config.toml
num_hidden_layers = 15
experts_per_token = 6
routed_scale = 2.5
balance_bias = false
router_bias = true
vocab_size = 6241
batch_tokens = 65536
train_tokens = 284600000
max_steps = 4343
Below are experts of layer 5 (counted from 0) of a mixture-of-experts language model. Rows are named router (the router's row for the expert), gate (a neuron's input weights, with its number), up (a neuron's input weights, with its number) and show model dimensions 96-191. Each number is 128 + 24 x the weight over its row's rms, rounded and kept within 0 to 255. Numbers have three digits each.
After each expert's rows: "comes after" lists some tokens at least twice as common just before its tokens as in all text. This comes from a sample of Wikipedia text that the model never trained on. Tokens count by the router's weight.

# expert 39
router:115139125114113181128103198138159106112118120139105123132133131109118109140153097161140130104113123121101134104166096171133151121132102135161066115111187164110113159122129117119114120116117159129120109112084089154127136112122127120141155146121133127146108141146121087141133167161144193104
gate3:132161110110137161126131130112166106087114148144120179108078130102125108157127145092103164077101102076155123193125121165168123163154115096099094125150104123117128134150125118148119177108147101153144155130107131149141120098121139132127122112085118129144158131133127182109103139145166128099
up3:137144079115114132101122141098131150119124097153109143117097115150124130105147140139118160101093132094113141150138151120154140140124104164145122136102123126071127118188115160104120121109118124156119122142185138138133170125103143124198086124149101143113151144104160102173098125099107107128
gate4:133115187097143078123117133124128121167131137107127151142155123163149135106194126117114126123105175140144121143149114133136171125128122107142127140152134140100137138116130097164129145142166133166134120112131134128136113173147130115110113121141187097108120161120101100133136193120134140144
up4:137149070146121173127146119136138136067133128135113100119082136101119112147065141133125134128154094117125132100094138113118085114109116160121124095100124103124140122120143168105136116101109128114120112133120103141126134072128135140149149119095078183163136087135138135121126076123119122114
comes after: " | ", ".", " ", "1", "| ", ","

# expert 43
router:137105092145151117143121106166129143131076125162160182129150098130117136108152084161094116128110084113135134137117148062130131128096123117088152088108153121104116095126149137134091134136104158171097158102104145114140113154124128135147126099158140095137136148142125124162113131117134135118
gate11:118171155141120143095157128135161133100134106143095156116122133119133125135122112136156123203148114114112110126145116132129186122101068127097134134161141158126119147095089109148159160103189134164133146092092154139141114094142167101184149140116123161157079118098164154135087093120137122107
up11:110065142124138127113122151141087097106137117155196105131148092139122171145135126129115144108124139125159101151110147141102062137136178143121100129085158103141101125147159152147129135150105103107083090126086110140147139113109137160147126117134104184116107101154141111185158096114129141178
gate12:111130108179154105123098136153125139105121151155125143157101097128130104070119120131141105110102095138094087111145171133158153136139145097153135108158131126153103137147145174124113149126132119115110143135118137094102139123100126099131146110154115170092107108141098079121145146156092148123
up12:123138109169167125108092122137132142121149153153123148136083102112131121043140091132168105107093120112104102133136132166155150152139117099157125117116130112132076137150140170142142147113144143141132154128113122100097132120127105111136150099167124132073115118135102095133136154136077138136
comes after: "\n\n", "\n", " =", ".", "==", "==="

# expert 37
router:124118128128090114158091167054118114146114125132138132117126128116125144104125112147097138149108151138135102100102134087094102156103138113127126115111120097100129105151101124095088097152138149115134156158177124154111152151151139144149109115124100101126124098094127108141171124160152147114
gate3:155113151085088142104166163088119141166111100120134100091085153072166110135143130111138149126102107180104102123156136143090082154136132074148146113135137124164111121110115102098092131130138108138121120096150145179131155105143115143133136081128104122171089090157125131111146141152092125105
up3:128106075134142142137092175113137135134156150119162119152149157083147098099101113108165136189146153114134113154120131132134108093103126135112128111111141141134120095124146141113125126128090114138111140133151133110102130137107159133122127194111090163110141147151115170101130079094150159090
gate4:087155141129106091129143155100127139126097135119147100112139114099137145169102135170110102069142159183081110099116132135145131108138127125130111105136132117122153128147117165138121111144142119133112163080145173141166169140101146149112147144137134137138114125134136104151150122123101121144
up4:161111114109139170122135098152131131134158111112126172155128102156101099083141120069166152147106085076157124163158131111122141139121132128143148128145146170135117121086146100119154141105126129117127080152086076104095113135143093099162110122091128117112150137114126137110110115113143145137
comes after: "\n\n", ".", "==", " |", ")", "==="

# expert 94
router:161158096088142174115124116139098162154091111148128103133154142138122132130098110149158159139129107109096109112117094138160108111114166138136135146127147162112143135116119145107123112108090164145160119129123123097115180139127111121154162097100090109145132150183162104142130131132132120080
gate5:121104102138099134091148105077122132089092124092122109100157078158146138181097140156129110140124129128081084096131106156162174146151130117120122109126139087079093091122138134125110137148063107121156148120100144135149120086134135097134118114137118123125121128142138132133132101124112120153
up5:122100129153104132083150103119121117111112138089123126095154078163153144198096135153129114122118116118088085102130107154160179144160126109113122105121136093070100107138148141132136148154071088112152127123091154123131123088135131105146113099118131121129125135146127118129118094122119113148
gate6:107144158141127154105108117100111110131125137109077144130086157175118108126113099152168090095158140131080149089119119162113132090127162119142153130127139139141149146124144105142147146092105129120148143144153099132104101141113086122177073110142162143132069130130144137105167100129134158114
up6:109124142149112137094121113094096136128130127110087107114111163171155066119113152182139118140145126136075112087126158184137101130130101174107107135074143152155137160103151106107104138135151094094112148140126096098110165122097107120135070129139182101104078132137113122092141139109103123075
comes after: "2", "1", "–", ", ", " | ", "| "

# expert 72
router:177114112153124112144111142134147127170089149148121096132139117113181134146118149129088126148116188125118132114089113169110158150104101146154111141125108163152169140085135103171129110151142161173131142109104166129105124105122114124107153143160124155104128103105129114111128095156136109071
gate5:138110145080111156118083134161177173151161140139172100126111120104115132103133138107153140118105104106128148138134096077145095114114148156092142134156126138134129114127111128147165141162143098126148133161119117131157125146128185119086185133173141169137102092115119132160090099104143139118
up5:134135146096129156121088139159160147176175148155148112117101085116121153073148153108145166139082116116148196146099079089123091096118126177103149137129116118130129129132134119143160125149108091122129154123124095144141128142132165086077178146178172154162121112135139143168105076109104151088
gate6:101127117154109088131110120148151129090179122106180166170092159137103117131102128131134138150154095088113087165113151126133086106122110103123176144114133175133148163154151129148146131134164151155103124143126120140166119139144155142099144148074096114135128085145200112100106137129064118107
up6:148128121088136141138122139111127142122142147142127117104128117120123125111122101138117163125107164182136193070120165139127151156169155166166123124106089075132122123093139142109131153149108111129155131136133156137103107180126121123148125135136155114127157169110061144097161158135177115133
comes after: " |", "\n", ")", " |  |", ".", "=="

# expert 45
router:135135066149167134148130117130124106165147125110100137149095113110115146122126117128129166133144086150152165140109119168084127172128138168154160143127129158112146132157156141124158099086151117127130123105146147096106165140139125142116122117103100119107199144134146117148131137165148112090
gate5:142149140141155148112123122162165079136084124111095123113112121134106097130082168115119107129133141094170117107132152122121122056137144139105159090130109125173136127112094165147152135108093149141134113112128149134130129148122113111132091123111178157117155134116149084098105115113102143122
up5:124097118161129145148116118141156095116105112125091100111123148133111106115107147162111147167140140091139128146137114160119114092136130153113161101145139156147127137107118160140123148096095132110147100123125146131143156107159097123119101096072153153094115141084142109127127119119090141133
gate6:147107144137106082108143156073106103114160145097154109086135157149131141118095102140126130132129137102137106089099117110046103137131110105116113106144144143109138164139116160127100138086147113104129136106168131175139130090150129143148146139131155135106149160122132141127128146104127116138
up6:115147141101110150171098105161112111116137126147118138180108141144148128116172122151102082163130129137152142157128140120144126123113100117186174145103135114132124134123127090129144097161133128137089108137095119127109101145108145106072122078121127142157129087089164138119108117160102131127
comes after: "2", "1", "8", "88", "87", "86"

# expert 42
router:124128101149091158139110166139122158126091137132130135069112116120140120093151120143103155076100106131104173119164111141125111117131117158124167136119124168133103169099121164180111129104112107111120146114108116094110116110141140121136126130147128140142134151164138075124094081155119097106
gate3:098169119097156118148157151156139115101111107119126145139107112121082142099135122149091139125114148127118142135099140146121124117089116103163111102111132109150077129159096166153144116152094092120170144093126069120166120088144120160143107128119105132140125136111149152131135089156114126088
up3:147080153147092138102112144130144130167138137144137133134140145131158092165132153143132121142152135135148123143142109122128131130166142159102146145141108126104163125095156089121098158103160181136122099161136172134101154157116120109128157121145156158109127098159075118174110159124121148179
gate4:088158119108121119142098139089102130104126140163149123096140164168072141133163164122120118112080123144109138117125133137137128162094139165129106112126112141118160138141152091164178175144136100116144137142129131128121112143127164057158132162145118129115146113150143115088149134146123146141
up4:160115163106135167131131118144167112154147110102109113158133100096191122125097083159159154136165114134135122110131119132132130116165096081114174141122139121137103099098122135115086116107123154122108117115130143136110127117136097201127110061103120127124111136101140149204116138107131142098
comes after: " | ", ", ", " ", " (", " in ", "| "

# expert 112
router:156109107122131125147089093157104147099145147146188125144078133121098097143131094144102083118082147110161140148137139117186094136082074117109107119114167106121136138139157106130103181134096100105106146118138138109126104089171125179138122148153162166105154155148158121121101119102124163154
gate0:129116144141134127085145106158111113116138138119130156162125131170098097097121085102108114085108128098165096114159143117107124180123140082103108134135149097105131104116132144133122160065118133109138124147100131135114168112154139167164084153158106129115125144121107121130129121136127110183
up0:137153099129111123159122141110148121153117124123123103111131120089162157144137159138140125170163134162116183146092120131102128096134141176147152122118118162152105118139109095119141076166156124130119126102151100135122091140096116086097171097091176110132163116121138133126144103134133121099
gate1:162123155147139122135126122122119109134147104209115135159124137156159136153109097156135113126114148109116177080103136139152122151131146087145157154097126141090109127118159091132133149135147142128094138116141154129142111103113117109141121132145133143173166113111141145089124151057116131116
up1:088136125111117115126117113120123132120104164051115126109133137106073122090156170104113125116153108150137104156143096116144145103121112156122129120139139121116153130133110143129116127123106112107153132132114111115104161169109145128084123129093122122097107135137100116175140093191153131138
comes after: " ", ", ", " (", "/", ".", "-"

# expert 35
router:171140104115145125127112076172134159185109140120125120109136131110101139161111157128126117152141116102157082153109075138096134126122128124145111102135144144107107133121089117092147084161148129109102139128170134087151141091101112089150150141075093108149158140170133118136143166161141118138
gate0:127148139091133186140128124078124122098107100127131118131108141145116127140129122153155078102148131110119132081161122129113149099150096152113115129129153157128105137160094084143089181141143119149153136094087140165129127113128161124144107168114130154150089212187174111102114124113140098173
up0:164103109131135087145118128132158156097146153119157119151137148114125138113112109134111192146137112147114164151121107182140130165126124151110166137139128126136157110133151171091134132115124150086113120153148104117113115126124110141079128073111121111072151083089116122154112111122146146086
gate1:113123159114111101127115125130144132124124112152153161108129120131150135158134124115162139165174158103156097111148126121134127113144091118136103155133093092107084138127084104172113120128205125179129092118164137154133112161089099063105112098141125138157118154150148076115131170110143137122
up1:148148131115156121140159170130133141165140152121108152134127117103106126077189110162105140168090070148097151141113101095147147084103162140138125125141143123110141096146133152096146166116130145088134159108140136139119129139116161152154134163132087119124168084112129089073144130139089096135
comes after: "\n", "–", "-", " (", "3", "0"

# expert 15
router:105132121124143184157116139130150072133132133168100115148176121113099127137120083147142126125121149136116165093179104156147143127134063138164104088135170158108160163159120145120109148116096153126154099128112104114139133115154109122123143136112121118147136112126159138140141134160135164166
gate3:118137127126126148096141136122153146137140119115165164145123127111095101135106110128144101161125089112098098093093114114123092132134128154101175163153095128149108146129137094178148127115089091106106148124139127159127155128116062149126159128094137122153136121111104119148120125123140127138
up3:170141139129099148105091133153142128158093165094138145137112140120131130115104125137112111151108110122093130055140163151120133123144095130157119111148105098154140141171117172095139123103131130141103164150130118149152129113139107083114187112111126117127134161131160118157141162111125073153
gate4:127166142126146133145116146121167137138099149113134126132122091129137120170115176139134113154163118133072155100121116115139137105172132109108105096129100157083145130126089107100138162148145087169147150092151135102167133121131096116165174120130138163107078147107142131133156153116106119135
up4:099145130158157118145120147130159164127107164094113129120120068139123103143126159153128112159140143102094158104134134148108145105153100118125114096131100161084134172130101102097160157148128105176140136087162123100140118134149115121172171115134143179112094120142145142147148126116082115139
comes after: " | ", " ", ".", "| ", "1", " ("

# expert 127
router:140108141129105106141129148099130091141122116161129129124108134115137135119111093159108136126124122095141153097111141138096102161102151085143103159126097069098132079118082114114090114113165148109104155147151122138105130160103154176165129134161100130100164100172124098148113145127144135103
gate14:151095169125136148129139144145159149141115186134127150107122135164122121135112122095092163169153143120150141163123134098145095124152080127139156135136160098160152136111142137143128086120154124118130107145146136104092163127132134096163125116147174144113079125130129077130121097129080172144
up14:150142159110161139154103130113162149145117176119127133100149125167126114112148133115099141181113118139109118168167146082127071147144131135149100121128155089101125147126148109129137102124138118144108115139111150110098148146148117170105094126158143100103133139112168107121121153106074160127
gate15:099109094121117087158167146094133152124078180141138152124102127156094149164109129135140125140151096106144150132147114107137160098153091104158118104139206080163092113095186135110125158128164180151117116116117159127109122138108094140142153132158130130122157120121185119120114081086144079150
up15:121147141138137171094097110142114092132194102117120115140138129099155114109151117122147151118120149114125106123104134144146111156112164158109148159139078150093158156174064126120134120142107057118126152139137117129163147119120150122118096125096118132132091112130059111134138153143129159100
comes after: "\n\n", ".", "==", " |", " =", "==="

# expert 121
router:134162134109148101155106139109094100119123101086112156135129142131155116110104112123126124131106137098160120091120155132161101151078153121151099117111098160165107140144127112149094115175094137139103125165113104117168164155129079149138111101119117124118101162112164113136185112134168110128
gate3:134137176152124122151142121111107133103132140151112142066138122120101102122163070096110153133130133166134170114116152136093111128118114139135133144129159148166131150097151150138108148131125130118160106111136108125107155120106085150110157100114159086136101134136168139172111117140153150122
up3:118082139143092102145120115098086155113150140153106141120157106090105148157139129115113145104129121141172127151085122137162105155149162113134159089171131133118093158106160128122111150132110137142172152126146119143114168151116131139114127138117121119200120150142128121156096151119145129153
gate4:120161151129110107126127134166077138124113118124097172124102135121166091108125142124113159129089097106149131134141146124106073090112136186082142128139116154119086097138133126114120132137095167154123074162123076133109153081114135107151146134087113112168111136121136131127099137139141112136
up4:080132122147123104146151162127134119107128118119096119127131113139168096159173175136131113103128128111110139113147127105137138123146117135117118149074082140139152099108124125147169138122057164172163128149104140155121166106119152126134166128109114107115126123152131139132126176089140094110
comes after: "\n", "\n\n", " | \"", "===", " \"", " by"